{"n_layer": 12, "experts_per_token": 8, "d_shared_expert": 64, "router_score": "sigmoid", "normalize_top_k": true, "routed_scale": 1.0, "balance_loss": 0.000379, "beta1": 0.95, "seq_len": 2048}
Below are experts of layer 7 (counted from 0) of a mixture-of-experts language model. Rows are named router (the router's row for the expert), up (a neuron's input weights, with its number) and show model dimensions 0-223. Each number is 500 + 50 x the weight over its row's rms, rounded and kept within 0 to 999. Numbers have three digits each.
Before each expert's rows: "mostly gets" lists some tokens that are sent to it at least half of the time; "gets" lists some tokens that make up at least twice as much of what it gets as of all text. This comes from a sample of Wikipedia text that the model never trained on. Tokens count by the router's weight.

# expert 3
mostly gets: "his ", "their ", "this ", "new ", "several ", "these "
gets: "the ", "a ", "The ", "his ", "s ", "an "
router:503444519411488466432497528522504456518494568564504498503562572433479564552468519494479498463598514567436408508480477510571468466477623528494421524450487542389478536469510567571506573473503504431465620517540409459456474516532503553433489515526444516533493553511509478559547417520548473459566478506492481471549466463487466562542473500449415469522458495451474392436525469475435493542507540513510412468526482557459551470551519524523396495525500392478561418545476560419528523491526581513538425494499481481430563462464516472509574555421450473457460475578524591398531520552442471533523488603524550508440545494628469527550599398445555409536548442361420395492539532502448492524542
up2:385572470500512463481545490503463434502486507447549533396481503471509496525437531462495508490477525468533444576580512546517559561523516530500343518518392473570503447459515501521562517543465508488545515525487453504534501616462493509534446466563443438519519602464480417564518452472550433566545443485409505490623435516616477552553590537439443532486506483389502565556527506426500515508463579531408469470504508576488539538675448550547473556400500499502607432530476482498479437477490404505616534500479552476479477472467413510568527446471507501524497493473461489454537485496456513464488524569491469499431459538476576471461513574446495553625563445400529518478485497462480491544618
up3:428535533485534493534470544407447520484464546489578528543533602498483519600447581464523515498467472512500480481466590470565475494524517431473538453520517460463603460478396548435517515513560511541508553502567426473535585569514558490452527390519428461554520511519454474561420474638554571535474471423500583486502529483500599540482511446507490509509498550572544494535477586540471508495552570443508467521479452469510506466566473525525356495420538543443400513440430503541490500509409471440411534458497496567563593529438554443491490511546501502479509428424410573484486551533524521527551461489486530447529530567528432474494536428430483503632518453384487362595436533482536476464576
up4:475470666477489397421474567512524399522498586429557424539462522479440484528599396612592580460562484550505446468476509483531407470459537562415419557490584398541569498428520592500551494500528467463518625452523488467495530503476534551440517451485470524477536563483530420532459477487440588531548447467462548518585437488489483515594541534472463471491527462525515503552534463537445527536503538435474493477523554427587507532499599548447480486575505453522507420588615624495482459481516496556492588537499474478493475504410531482533468550464473576455494461556573561470479472539486465451485510544516473496482488631461504473478475491535471524486517531410396476525449512445489477570479
up5:504511476562523463516535518540452415584459632573440513549433460617564515427510480502494497520516531513519501459545549511420488482545548567520403474524516488519505483546494531440572501423588504550465459437438494503543523445425483408513480499569541513431560526498458459570427390457468494499629405548597537431497425552511429499461574444317412508493453557563497435452531567492481521449566521512563380483486562533486442589547557526409472428555529461491476574626461434442522547482485527496491529541483546506502534448528524536544515543527559421475550500445528479457543561452546465518462436479481511458531510471424483437502448439510455445482544531532526509419521515471504492550563
up6:550450535446443591517453445490527533457503537559459518573363550550539452484532406457453524510540559500518534440575476562510391538391543491499537515498450591522488419556552514451534495552476518498504490496468446484566502464581512522451444592489424513499546452419555492499439512458454471437516635461513556503494474506556497485498594515515500496462484455558552535549503530489504520429475581554506602522529544426398453533424573586535476497457547478548507554500465572527457467528410545511532460473562447443397555507472538455422472593462518581422459496475401500476461420569453478551590574460478603516532516571536456573525551516490434502601446467409542515506566432494492485566465
up7:559480485541525501541503507503538570469517490558496470502611527560513442528474482553570509581452524527502539463483510575472453560506442551564511492506512536523512466504533482399476436499488452436401554428559576390611487474577412611500424520479446548472464464459405490594473441572542511551504522513535490450458482445579448433511428495535480517573412515453454552558447473461533505526548466415514431430474445471528434539509431542437520434530489459500584464518537508463432474594416521586468464574457554425478540531507494504491466527458439424415552482545515488446486538478406467629542444548556555450480545509563543479531543455442546497501587335443542508560518467463470503557578
up8:358520523496515495519530439460501530466502508591469450522515491431510454512573459474510491532548498531496464536470544461452446433626526487530575443533457521427522466545447441592529529424478409488513503530517533491418544411453490561524474458478562525564476497536488535529479546480469462488537468456508555461512436548510501465476430475453506536561545589477516527690558452527452493561454455576343478503422559623498544464512501500495483421496553420401489457517447496492531492477519429495546613531531415494559510450486536462553542543496500495530529483374499502452476495448551357478431567458514538412462474535456437453477453509494580525437547599543451446453505544586491543590518
up9:486516501450488556536477492492466505473448451483444467559540499470555556463452590495532432579491594441604554560424564538464477498434549499476399418513531483525536432460515522427418475559468500412494590487520493512619519525471407546505507459485468540503435638438494525462372491511488440436550546525524508515586545485461437438618551493508461490585472457581489441482430452447509591493556422497485470449566406542476476452466470477473486508537506492518510458518492536477464570471536461448485398482461541532587433436496576561565456508471485478511553508423460524401551500532374539490489609586518559504477571509474582477578540494497394509520497586463460484530513412515460525536451
up10:528459557465417574502522449494468553555469488482524467534448563444473489535474570513487465488505526414537441489485398443554479514474570486486583450462485480413577646404484545454389531432443550432496505521479509453490577544516448586490497491501494517535525480433451519528566481438567463432631528539500532459514486497553449507567560484467534503541592489512487507532467477450429551357542582518488498438458476521419481434459546491564562562538449540454506527494450443428477472507372370508539583466494498545499499452496559502489487486520520535595583501521465461399432456518474499512483489552450530471500492486476623476531388577520418460464471482545502645507527447521482492609462

# expert 6
mostly gets: "== ", "the ", "=== ", "The ", "During ", "==== "
gets: "the ", "a ", "in ", "The ", "of ", "- "
router:497475546475547533459547538500479491560454544490455417421544481469553528563412487508519509432559439629487454518489516381487504531506523435604566580539523447494528525453433429555478545476555516482482492513521436590372491524562445465452619529539466522507527482558481518517490490541561566549543565497513532430579551486485412537517480569480474422539535472516509570429528525547480420539503532475449434485472454493570537463542451487564529507409559482448480457450486442409483557479519508413488411451463614503465567491521384636516585513478456530412510434551521512506650482571565512521530506539488480537465511576542520533548482565422627500559474506494434467567523549505502546524535
up2:541442545507475435513570461454387557552450494609523373485510554453620433537519542516532431472483427529507531521477426354496488517544597502443485523593570478497485502541440524489603488531458523528476528542562502490483536439482452591542529528555504432515551516502462487600509444587571545493545548518523388524571526433478532527531490568515565466461578501574524527539557506468423503417445536414413470396458512543510474463515414516557517464411524523576538481573510457466474518470518537500483461445516510482374432553500527587427479559535549501443544525527458528414570540562526431434495503492531479520479527569551509567555428520527518447572416482479558522431513495407471535472465
up3:493554565554443504546568553491574545452428460566519422546527496526525501570558471528569529554469515499619508571495580557474471478477463510487495498483465452438526472523550500469475583463477508462519446526523445498579500470435578529410511437473568443520560519580545458365491423441464451551478448402430441561475525435508487554554504638457473470459469427546495521451605547554536491503582559487580500493436422459584456424521445452501512496502628508526459561504506540491510477508528502463521467601422561590481489598595406576503524572548463513490424541483433544563501488498453445548441476574490470476526534551512428492370423481441475470479477511528403510450518496550512482457493
up4:501582524506554480595470593462582468451531475546480563531441428526461527470475641488498505499473431521534427504496460436429459505554556515544506461372585505454491470542519389482498390502510552499538536533433460510505454483488536526516486434513594498419477426453510541540418508432421520520419534481407532456380446412535443428491540519510499540491495510581522548550492485583395579493494484561382603557535514514501538507512493560527565472489555457498517477507539504494446514458540518565551534461487516453429433554536428509519531437485442574517448461478454484461428531499550467555539586562396514610436556542620450567421486546435503571442534524514510503521407501521465508538500
up5:461459563526447555480564556472432432467516595498500541490437397529416573579532434517497486431481449464538483439560496569507469499550449474521458491421435475508525499505560450421506446475497538521532428481496506430454463446646608548486502471439562483418540558533484498451518531512589502451483540550446448546526495541526375428542509557456450430525406450475470607562479531564514455543520552446489533515498496575594540537506447532545489511459445462448524491443547364470417568458519546507549549484505480517454531514531525558537481497563450504447530525510523563484497346447404555543497504485427573550532555598478531431500487628544429545512449426455539517543513497492525416527550
up6:478531511471495548522481491511548491507549576534486475512496537487486538607486474541527414440491442522545400540580450549448446530487581529493501469563484477477534406565433573485586442539454550549454535555553435458496542587517423442458509554622437462553515548540552419510497536560534507408495505501511494494539525429493518502539460529508554420542465513579566482464531547511429544446457590501532378469453513471447532493520420448524575477498485465589568545544479595583490492485314457463495498462461485487569427569518450571547468527472480664487572436473514583452429415522462501538535458450494457444463555495477470477430550442482558398569463485524478531519539555426533500469467
up7:518541588517437506526544530536612506501529534562525537590496502449507457454527566567411569466501519461458473501528543522560537462462584449462515403525400545477521444648547454482464557541514523498501445580552552537485485427465506627489570494434487558561462551588526507450519539583499469534470595559565464494505449515438378415460609587462536470525454468524558471465553500430524466521515586497485477605570496423504585468477475406503468487550526414507453515498426570441461524489496554526496437488489548566558492584470392551572543563440501549520423513514478483509552528536491468509494477561435486435415546476515449548519533513508565462499518490542430534479583435508499526555384
up8:494414575542471450502525485326473497446512461531508497469568467531494545485466586410480489519492554561466421426534443608420443574441507596495543539528431518577511590531402570480519481492521490532534657546490472526477521444557391415410555544515532489496469470554495537490442523519539526591529419323568494419474586428484519407452446533473482465475508546550452481463493540489454452528549508473453563516468461501512522546464475520489490500554474496504446599502522561443481545502588524529523472458537574555520623417473454484461526532408567547558538454529542491462488517427467546600515540582519507494482501544488529520542484561520497510467448507516425422475439494539475478474537
up9:558544468470487527523558643483583488476477497411410461489562443493408511471409543518436468444439500575476424519424405516398458470472622460509449546521429438537493416487454506480496533548422484492558540525495520567459440452502405424495503532526457507500428492540568579504445459413538578545535588466515486460524464471551443530480508457431509416510513562510501513599544489509517496541542448560489568555498494508539492433570579475550476513466621442481467493507488397409540437461531512505499420495580587510533524518451516528462568418494498533480449480441429510533540465453485531492515561511575479616466467497496532568434527504595563527542542520553398525570481584477493518390538
up10:582498536509595518485497505421448462501518481482404426510563416540463528501432560438545427573480437550442522495531451503450553494495495565516471531539595401481484488544621442582489543452487523483483438478448441454456556499455499530453497497554469521549541465495464373464482512464528550451549635520547373487550517487459444452428413470543594454526538436532504536544550522444414417457428439451365517471446444513416469457461494523520511465407616430529462450477479486493452347513504493473468484473515448550574443534490471501507506529514466636560513486505523578493435442520507426516452461523534579538529536533455517476566464426500495476501426503522490527456410569471543479488529

# expert 18
mostly gets: "Republican ", "member ", "Episode", "politician", "Conservative ", "—; "
gets: "| ", " ", "; ", "0 ", "1 ", "2 "
router:452443467519508461422538524518606476478484484493552502512477435482456459474480577458521513478485497421445546531520481459598514507467607441422530554470498495516513441486501446469531492495487534479541507525458471443464446422435479478489590527575502481509529590456563556513618541520500421471415530487448505532555508544523470508516599597519479488580578513480488460425585528518492529562526473493444537514491406609415563461509573428480417537489463566364376444527528513324479572468483511556494528534546581423454481506474482489501471528458516573522541505508541533399507472463471512566494350492440565511348571543495506551541462468542569482572517483442538465515475458481489494416524
up0:584532522543444488420512509455608495478500502466441501438595430546546563494476574417455459588541462473531351472444444559476558566500543474458589542471378477502571554587481487445457516530488578553403443524474509564451521478525360420514529584484445437482508505452492489553585485486533543435484485506557477569538422504507511501496560467517444417550532568473408531463481479412493490513429547433483420560568476455452484427452520534520492511532433483507615591490580484446544540581536511479556524472481531453489594458511479508458481528483569522471533536556520498427498558548455551540524409552574518508497491467590463526603490548424433515531559545544502486469506529579523489526418
up1:543508463478558559488539620509479511540550467449484543481490479455476509398513435452549488590438499468482454611496488441428485432519499472502433456513510437512572483431444496433532439513522480408498482541500442482502486502486446548492446505493532446609515564466482469554410528597498419462472488449484460602490494535486359513527523500544450599592555489528448651498559475510487453446534465493466532547554511582513433481463590498529536465475484542411565417555582443521442554601467546478497480489492490435475416513409451461516466420552524476507489567438569557432597554494526542620448464454402539502392615498509545530511551536555479546524518576502574502527495518520475477477469
up2:578500491436454437519419468432436517579560507550483450449514534568503479456542503514432461508569434512573493452515609509608499500528517415531468472461521617495513535536461418497544480610505515394527532497556475442522486494577537493423459521523467479547473515526515501489554638457381494486444463467524494462543470559537499553489575581443521516443469491474484487524500566476454532502531582489426428463536510596561520485543561461436420454527426572497494558494498596358527482488510442544521438523515578436504572509470403459590507531457539507506488531441550510532487440427528503505512457449451540523486453478465443626461523485532543408471529455400417458491642579549437487517502
up3:575461476514534574591550542487551552521529437521547464552546447451458508352492474553547475463489415549550559479539541513506472497479538413487479511446491579532483436529522452528452565465431510448519487540506513431507532445454453516505589580516491466543518439534496514471596467525545468490472534556556484539455439500439450502522542603571571411464503509527549405391532561426532527522414442401480544476452457510467488660515463478545535536457486552441572466571543488482504468454464511558406525494444617505574518516352461614446451525500507574483392474487460509515527506465473482548559455460414535459447549478450544530493477505531488381476488468517486551605496397470503490438511
up4:519465438499526550485525511516568487555491600497514473480562438497589483468505424446511489503502499441518528503514526578488441487455443499481532539426469479469430627531552431542441538611383452509427488569487561480583417480426500473430540518516379433467541540423654530528567544480447579461465613505544478567537532502471508492430557488505561450488442473542477509476504468554562550469542560526493487533526528543492418420453481446583471502527477481578476518464381536468465517508519410425480476464496442425432566548494516507561509491467474505450521483597528396497517513550475546392495452455407618523604515561517385542450496522447568461497514559492577490503523549524540520520450
up5:508530513524495498502607499532468433534493471490485400490428475502444443457489584505565416544490417474511531485513533516532523504386502544512445556414507536501513428505509417545443545519512514492603482509530437475618585396489429421512506516549480499568522478487531568474576490450452506448308442482419440567426464586492440493498549508549482508458529485507478425505553599474458562554534506414492487505505456497400492504487498539561451553441457520435450415576479451440489569572482539531477536541510592360484426490479578547565461533564474497497481490493567503482461452496535560470480451567448603504443531565513550489518420459551561442465603507425593532533490433481522505474500
up6:591506533464457463479541496496592446500510422519548465499480441549518481478497557451553471508412452450454427567477476473447499423451541459465523522464535516466627458490494435507502500464481476486473384486513467396536532442461560457538466452506503424581563568487580568468552582529449425510432585506483494500458562579495487486479569506479469469614549499491564517446476504473476502582684453424522536505471414546536519459493504486551480497555524477440407445545417501452498514514526535495525535564531542425468412590446518529495511426548470524622576453527552521498526484595474533615454451531473539468405593566509465517610442492615505533602503457486527489558511464537491507469456
up7:510561459385401461506491571409491530606533502508480522577397468475530509522527566503468515483559476479555495536479531562479479532501491562536524529524430544569407474403524501484538481509517446495509441459528490594460479494567512578497587558504524525439503431447542537522467571436536494515583391529447579497512523484523496460475473473508456405527540443573464547450587368555453547391495491546427480517459547488543501483482518515497480451576424494467396481417456457524556492451538346504564486613511536514480543555445514446437485495541463559445564451532516503529534500475527549466545563456405517479499414458580457585497485356521534545458595559511476528547531464496510434401480
up8:506500517464499510493563590471591494500414464524519532551499550517432524503475508402542544477509465534547536506557523470556534518446441497441455535487464436511574438580534514528496495572475526537515460503493452491463500544471521360495563401576385472504399480503518520417584521570490463569581562538446486605479506572553402413555596527548516498427520571543558507494524391536470625532494512477518531505575451612452556532431490454463504485590432485470530403473580511440580472370558535478501431614476533434570478424408491537543573445484501533378509494541484526449506472454499547446504464483498506522538519512485501582504501522449557542540523470508482527513425489532581493524439

# expert 7
mostly gets: "=", "also", "Born", "Genus", "See ", "Coordinates"
gets: "(", ", ", "is ", ") ", "S", "), "
router:485513531499579489506567542477495523539483544506532491530490485573608515450521512562571500470549542477502444556575478524608498508547434561490480413499435469555553462464412472402529523511513529465588410453459479420531406500542465433439514486486591466561530487429503546576497609470569466432502513452531472534423537542491522525493534520587486441516537503483399444458524502492501468480524504482533500428443414484431562520436471528535389462574528497386414408537555521488431473371461499590531434586481492498516607521486349469529596595518468505493455589495545518498475467475567580448492378429561542575525476443449507492484480491460487536496494434564529449517498444536499462475516
up1:515471593551520459497502562459396467497443475503535526481485552519651505457448513480564466423487484486446464594492455496541446478541489584528552455538507526471442453486456563451540570527555528505452440474511514450538414491494364533458491459516597498508491516414434442578498424544503579467514466518526462504491502372518449480560494559495440485481491507549514429409499428494482461609421561539557505468580470494513485640472498507513427452535464487449461508524486491494513444512470435569577459503500567547478455451416424460496454484439395484556535600487399525429545359531548468484499469503476534496541449545550447484460334612547572564542510502549477509468509508454480482462512
up2:471540561474411550383445462484568451482521537539505402455558517474504549513566449490531370588564547410425506527501489569575497469519553420504476523537470538493523457501526490500452525522495497519550565495549516418609441476435510541471494525495500577506567561410476451559522604483465504497505517465499482569525462457473536484512475576512459585424468529492434496587477487435488502421479469575609501527488442450454502531502425502462429493558515475471415609556518486470460568552454572571556477498516504475505559476509437553504402547552419505425383521448474496480531524397485515524590422427541617512507603604473539477519451565536553437429477410477485466455544560505495561479541
up3:467538529499433494524519555418576502475533453466410477506525563474494545362559558508495520438523495543542588488531483476469514514623547481471579523432385463397491553542485549485511485579414467464561371568487499626513475579507439466499446544639468490512488384476515447507397541410454580476487481473482480503493585453460464457496537519536448539481530531513503460513482504440564497520552456538492543425592525538447419429469501450556493604534560507427461474563508461593553501485484501481535419526513581499581540502442559553458502519541518512464543388433512434510502544488425506506470476487546614531498479491478492517513453515548484449559532578493493526428460468592589430466568
up4:454484457509502440523545562463530519588620523467474523515447516482486612498474523473528382496606588505475471488453353497581472425552501498451456538514516445478587450438427524488512494477504524512454456430458543412520449569465496501508588432487551543471477442491514533442471584489485545436550578558462555512484590566538431599464519500488515503500463450497484449437555437528435539501466481488511422474446453581457526554502533564545464366536526459385428507519601476513477557548521408584554450438442479619483534519549494454558525527484458440413445569505428455450507445539499541450504535464494541478469456460438567416487485570444463563484475525437471460454480560425460447541447
up5:475491508518486536500488334506593490431466474496449589478575537477493550517569453566541502447444507476474491417503487559523533561396523403430504478469478474536508433471455505395569453525488480549444507536469472570557496566520420550465540485535525547500480543544444415489550550413513583544474513529453459466535604498450550485528558462476468510550545542577533439481470500412474552574450502601512495416461572456562535453474502516519444559526517387595461498405561606548408531478587527546477446509448548535617528508471451420512490540597480538455518483527516605424476516489508563450554477476520484493578492493554436493521403504492390482507526481429516405531529530520483463593543
up6:496577466578543463518526522427503493520489548515413510506481512484463403496552523509456524448555548447467465596528591519452495563529522512491513388505451402484517473470552555501618536472516441537563402396486466535588426576524446413490480428605549536501462492493465436563563593483480497477451483424496520430442578437460493462585540508501466470479546481500474490488559557534530510509560598462518477419451571538614503397508440581513459457498569461551530441479514424570480469455564477407512439518443371453475525475509522556574564564533504538532584519456492439491494462459580580524500445433570556576516484467422487568465541494546531429568539430528516493583484469509460448490499
up7:499565562473556546485504527454487491483485400508523411543421468550494495513557556485497501524459506550457433464527548465548589379448546455510514453501435455560599489497502419469465599589438522430483479495452477462580525534489479444420520536474507496546470416433486457453513401605570597475519465535396432442444550482512450586436517474487501468541435536642518502418538448478520457453547430540472456527503422405453494500535519519484439515495520444543465486524488559527547517535539530520448451398544556484486432474517480423494368475427493544560418485582521438447492528559429493532530501548480509504464472487631510500457534423543429550431478444479556500537488387544582489420470
up8:550550505527513458382514511501636542407561453453609477547406584534572552524480428514539555522466528402601598477530418497512457483412526509511544518516420450566522496568487486513595417434407516461444456464429461505529531458606483443521498490524422482504485475554451573463433509532494572475393528447512529546581491475562525460478554553480591510500515571460453493445495506501471487564483494505482545474441523433508484471501488602557529507563505520462550470530541518440551436498468627559456542504516511466486432558484517442585518474532482490484499507475539539561595526440531465430536458551614604572507401492463583467550485431517489417479526452497506569522558525559529567557475
up9:542436555524474530563517452515553540454525612464601505431540476585537540523502526466531569402512438503458493476570415436482494527591571519535453448472420380507491500510450482499506543503513492435471519553506469472498475504521426490515572590476424513449493434441582517475597500553566443483516516470521427481440492545596500534485499432560461422517504570419438469419565519543496561458422473542603415390460524510534595556504520502556427506499512538542547525495575540576456448497466546588543499474476426511483575568404454484555520461518529535503549533466531478395431518494485460476535554548465582514515559428529557527548556515392441458380540531590527524459562550515556478581496

# expert 38
mostly gets: "== ", "New ", "Los ", "States", "Palest", "York "
gets: "the ", "of ", "in ", "United ", "==", "New "
router:514455476490568498458500526496504469495547489523499524551453451474526529565412486490615449414566504556485392519455458514565412554520472503503541513510456429503462494526536556469520623383493563371534472508460446512434505479513481514518537472541558457538490473445426454527552430525525482476549523403565477470548562550497435541492442489462481444404557448614601492515479518526507547545533544441486453383455556532609526444533446511458448510493557441484472456492477480467497495434497451553525428476421513495435488475450486485530566524470414585464509501475386443476469491444468446502512426579483533536473639475563450543531524436471535430568618470512374466489444499490492346500521
up1:528461543476492516518451481425524476436426523572516544383504416495516528528409521509525487474562487548526380510432484490390536441503499510500440549491532561523490560494476399406628457492576415530428584540533478499510530472503496421530540571465482462562465531520561507499448516477438501595460448508548526586480554424514460422560517438498459494481493466469538471436506500500463518554520519464539448534470596450562527426443540438515466521503477349494500452400452583493531507517522482453490474514554589547578579435513493359500389493460484544597591455534467432532462403536523548555470513542568498530423567463480498461529524531521421461509564491535463543516534455455499522423384
up2:517454525458575488478530510470548544435411439583501566481551523543504537505482423485499508523533429506484476495521533447518489421503435458471545513433493483538470535433463548589472587507472547484512507475431494586545480445546502465420410433497564443494500553557545553381495396405428640511573593418546393555444457453547501506499444474513526518413510495472569469505516545511449497497538519496563441588574439499491447499506430553554471435557480478483539539508475479433579426504501517462529536522378515481547439515554502495505462539505521518440579381487457413562395527508497597393550461462546602478537567503549420502529531559444420392413523462435468515522493461506484504492473
up3:487443554554463511480491508412501566554533495479501550508601472501487439590568457533541526539592527574496461539375512504559503548451475568485504496477453484443567553517552547464428525499525428420581548476523515531444458534516532565519440445460501476459370523361474500516514516501422544539491532439561447461442506526454412448489528475494432627563437546545491574508464528517451494533534451521600506454518523502437447520469436377596451494458456423443496496573530477501457429467508503525529533601576459507466555495447541524475530421417433539400523543508461546548486579525492472513497473627411558508465429419551483502504396513512458435512525530535424534487548444481594483509579
up4:468532539443605541532458572452389467513534522573487509492489489528613517446453488569484463479587590524443449519509484472568482521462535568547445482578475528486556439535424601412519540493427474468535446477510503448528501537425409488518502412422603475474412431460444427503444500487629473557485497591471528483506528455447471538520506437518441524465506520559527509490461567558537480435578539528577545423561468445532469514469464520508397542549482444506525479508517501445451501517449510488502414448574503449484503455449612458492460450577464493411469414473364542488471441494545450519624417522537560514475593545464432439430449476520351520540479542494475444493497507465499494494507
up5:478482538501518464475520431479496511527565510516440466441435459513538529521495465460555472532602464508509592546477528484478406543504485505541595526629511508507431490487545559512464506370536427467512465540542458545486461490467415522535417574489496470562419502485378476480430485561519504511514474523577469503583481515466462544419461424474519636552491522423508525479491408465545518509508503518407483460444448465525481494529462611456503482468551606406438572482514402418479558451471611480557510485490440487381503499465481586514622513470444371461622491487548492532533456600554430516425468503545487511473551448525540554482451500411511441489550504476555467557533450557450443521558
up6:422496581544508468451502487507474463482532495523419525429536540552582480516409399519544506355474462570457462515467454544527435603511582502501455421466482526500435588588515566432552472473535493483505451464502508553544482436450508600492502521470481490443562456485481515534399543517535546507493525476555424445516538462553497565534489536469476493464524363478519544453441416502508439581560477490544525487501549441441502551520560582561431407443434506469480491513537517625453427518581552441524529512584496436461434526419454519481499436422418502392406499483484510492524441492481556520474394531498505464561487505506431463553428425507488415576578384612508521458496500547498551527516
up7:519476555452459436486461520481529449479506541554469579532515498523451510482559538588441530511487571538472564470541496478560513607516506469521518545473485417458433431509600594543595542444527396443524551508566427548555494531584523443465491446432556588535413498496497461525490510463498533471456556430519635498514492453473407425531474557456502544478540509470472481457498503619504549594499544478591473444554464577541579428548444531548463341433634538519550486501547434492567517478538445496508576500451518521519448416471512524469632475514458547440570449476559447477545521522522508518505515442504553570473470516505487495495354423476484485503527479497517467519495496426401456405527
up8:587499543467465503469562518505572541499568463465420509485486576415447503423559496422526488485558511473496452497465587472634500533543526532512447436551526502396436508507436504429572485406421447491526528571541501484578548431490493484473521541597502530478422569484628497539527489500389519493468579479490573445434631456470516444561462416559461482419463424485565652474548437484599439491498466594554517464500561483465511523481462480426502454530517526527481468581430529550467459518546500464518449438531515500446465501417537519495461484474494598608416530510528511429526570437517493450436505453495577558431534473438482508461488450516508455502574496477436466433505458465524409472439
up9:493502462481400499482590477497528385493536451453464533453508458574498524560507474468533415461484443510507500498421473459543571547498457456585546490469505475454454505527545553476518559519445513422526570476518540462508506531604591430425554502470547458517525396554498532493561507443550501447434523511636507601464521429578455545444450531406482406372505470543471525417465453543504587545523455497528486566473502508529510537507419598553462460535540512549506498454528503479488490480438575474462581428426523507446594566519466503596612551417397495513426533528579416481552552515468539446471532557517509550466441420432453495530536501492501524604635511467451483462504503566499417509490

# expert 1
mostly gets: "′", "″", "00 ", "signed ", "directed ", "±% "
gets: "| ", "|", ")", ") ", "–", "6 "
router:443432479527570558511532479561526458550417529519465562514493423421454492447487560568455522470525434459530471515574534451485436427611620499490570512430507417417396497497503474556506515440469594483474585547498572515507479415479399485564445612585494542469425528488486473610451597433483498419511538407424497512510425566411462539468535599465537495503511485474421452545607477416394481503482551644553502432513484572471453479460430495562430528409509509512547525469484489466453519514504467515520496556472516553531608516462494500550486573360484525523515478529535491467530497458488472525566516473508525527501439493460470523535487474546472436545543398465451450498506475487472530531555
up0:466534549472486607523495534527426490469501515637512474515506570582546529457517541513481509486560565533549509418464473429493533411503544471467440503538551423460361605512478460529504615551480546531487522527494513500435469534528501468571536509585523408512556537488567519550519474434403447526533488454449608436507475512552517565540514516489487473535559411472477500417454506497419596481465525433498468395398434571560410467485478500522406512481521449531701507423491455533465506458439414472509551542502519480533551439501479455495541421423488451410584443510469487416483510498444489517463508487563556479421535495442536451473489556481517487482562523443482435511427411475541436513471
up1:406532436538457543467494614384495444445543526473523502515528481513433547527432494560542551501507488415512412496573495433455465581452566498510428528537572493447459473536488442574394490524516587522569455495488478473541519445567456593479632436573454484477487455447485498616371530560554394566473513448503451402425483527439523521480452566505555454529462545510535462507505473509414467471449513516536453488529562584608542509528526540506534533496587488525421537515500430526537546383511456530549422485455503550539493425458422564470587523492540588526520464435499472493525462457523554546602472488512531456385471518502526535526471475547512486565453497515554623530515519479565544540548
up2:564548499513515542422425479511579504465492550514576518454521479503469493476485538549464474472530531569459409479465399514494492453606475475563491462515472574532550523572449437523511486483561635453479517587461456552523450486505513653554453630536456448547506423557510483558519432588491476512501451512468488555523518505543514436496585562475456432556453461461465476527435380479421464551515479487477410460500492474452519477552450470538585497404554496510529475391497592474585525497516523560530480462468506542614599544460463498480577588507490612554430514485532568491597551492481456530527496555528535598438466480554401544567450488443536482465544522504536551533466576497597515563453
up3:558424550540473561528494540528544545474447528469492444508525516475510500433584444553423418517470550505506503410468500477494501426392547496520482581405471537441396537579529508492529542458536560499508576518446535502515514509471466545584488563551408494496446497445382529567434458579532517439509493478567487415500428465461451605504542598518451539535511449546497437552497509476466478497507456555560553483446528507657491444514493488560490532498498540477557430572467586527555558608482576532523473541564456434481540530512617482582491522477486527592539465438538482603548485497509515434505409483466587491461397602606514422551441470568453479487538500441472450560568489516490483539572
up4:516500536461497580514472500508523445496487438585413577518496420510431455537431528548531508486444498527442398514469534490463462469472473480450536474459538535463454521438538495484489433474488510475489526504518495461467513594471504546479486500510469479522552514545443500605500560428533485369493443460451360605430463487442525526496546531508544493487525567404576597457568472531452461456527501610503527400503473376558508586582513585564497534568520507426533450480403437513431488455533573529491557512519570439560585478391469515501465462357487495475504476425484537508458424539468451563499614485495497504567487566464595552478541474551570446432479531385505457520550395513538524530496
up5:497474447593492526496489507540466465594517528566410512549506480482462553453453508510528492533448500437534529544578531545535482540479559504487413504467485515470546513445412495575585499501370514473501495480539574472477455462428526418515578556564517473454502489419483479505494527484482531388528476492620505570567450572565453593413503444493623494408512533455457507422478543467583504401511467593479497583525520469538470527525480428495500480420401444485499514520569562511519484435460437530505467591394508516442523576431502524533452476444497489568427527489458485490445532506422393529541483587503553433503409466463484409499411487535496509441564568416506523515412409551570413441503
up6:526532478513503543569459536532538594581544474536524573329440531554453485442490502595426511558546483408458569438515442455544510450523471446579478564448472540491442442508527453543418469374488446540523495562447496462535479535455409526431582492581495490465550419491503459543496546522489542465467505517487548483521515481462477481562616513475543510555493496431454451559497453470424475559545528515464557523587446584422498500548489569452433463554470452467461431460500448449548519463503515552556536564447402513568548568559478548504486513441475539440485433505562547503563549451531421455551562522551580511475481507492438545449583534467558460423508516478474515537557621487561451507337
up7:459510443480485497440522445477597494547494553469440536468534487483477538489478549542477529465492437580525531473579445466501518468543478537439477606438562502514510482493487390540428479469408586484427404494549568446469541353387474529423401454451513546514464386507446527496506574500446425475442515545545497482511473552487563504533527444486440532493497481581445492483434464531458429490491544508386513523464558519533488440592408465469530508502561415547537417546525478498454472393472549505627479462438570460508563541473480521577414365473498484475479527568418524477480546429501435543431500496515523488558544591427461436514480611505411494525491546556421489492511501567438537510479
up8:474487461471524529466451535509556421437544518513588487508556441395569525550441514575540482494562475498563475472472502489525428552510488469505533536503490466412399512454497565491508498523506511502550564546497482564486499478468423459411540498478508508499503442440510413474537506474575556456436524420578493493448416448431513482460460519445601516540441627539638517425428569555516544593517549547528503443504498600535556517549501489581492568454451515520478503514510461382465502599571477504470451480498478476556470519459505559558488472473506565594518510468589481517524488542542527494533430558539584566518443582425535468588543503480498395493599381426375449543551604411481515509518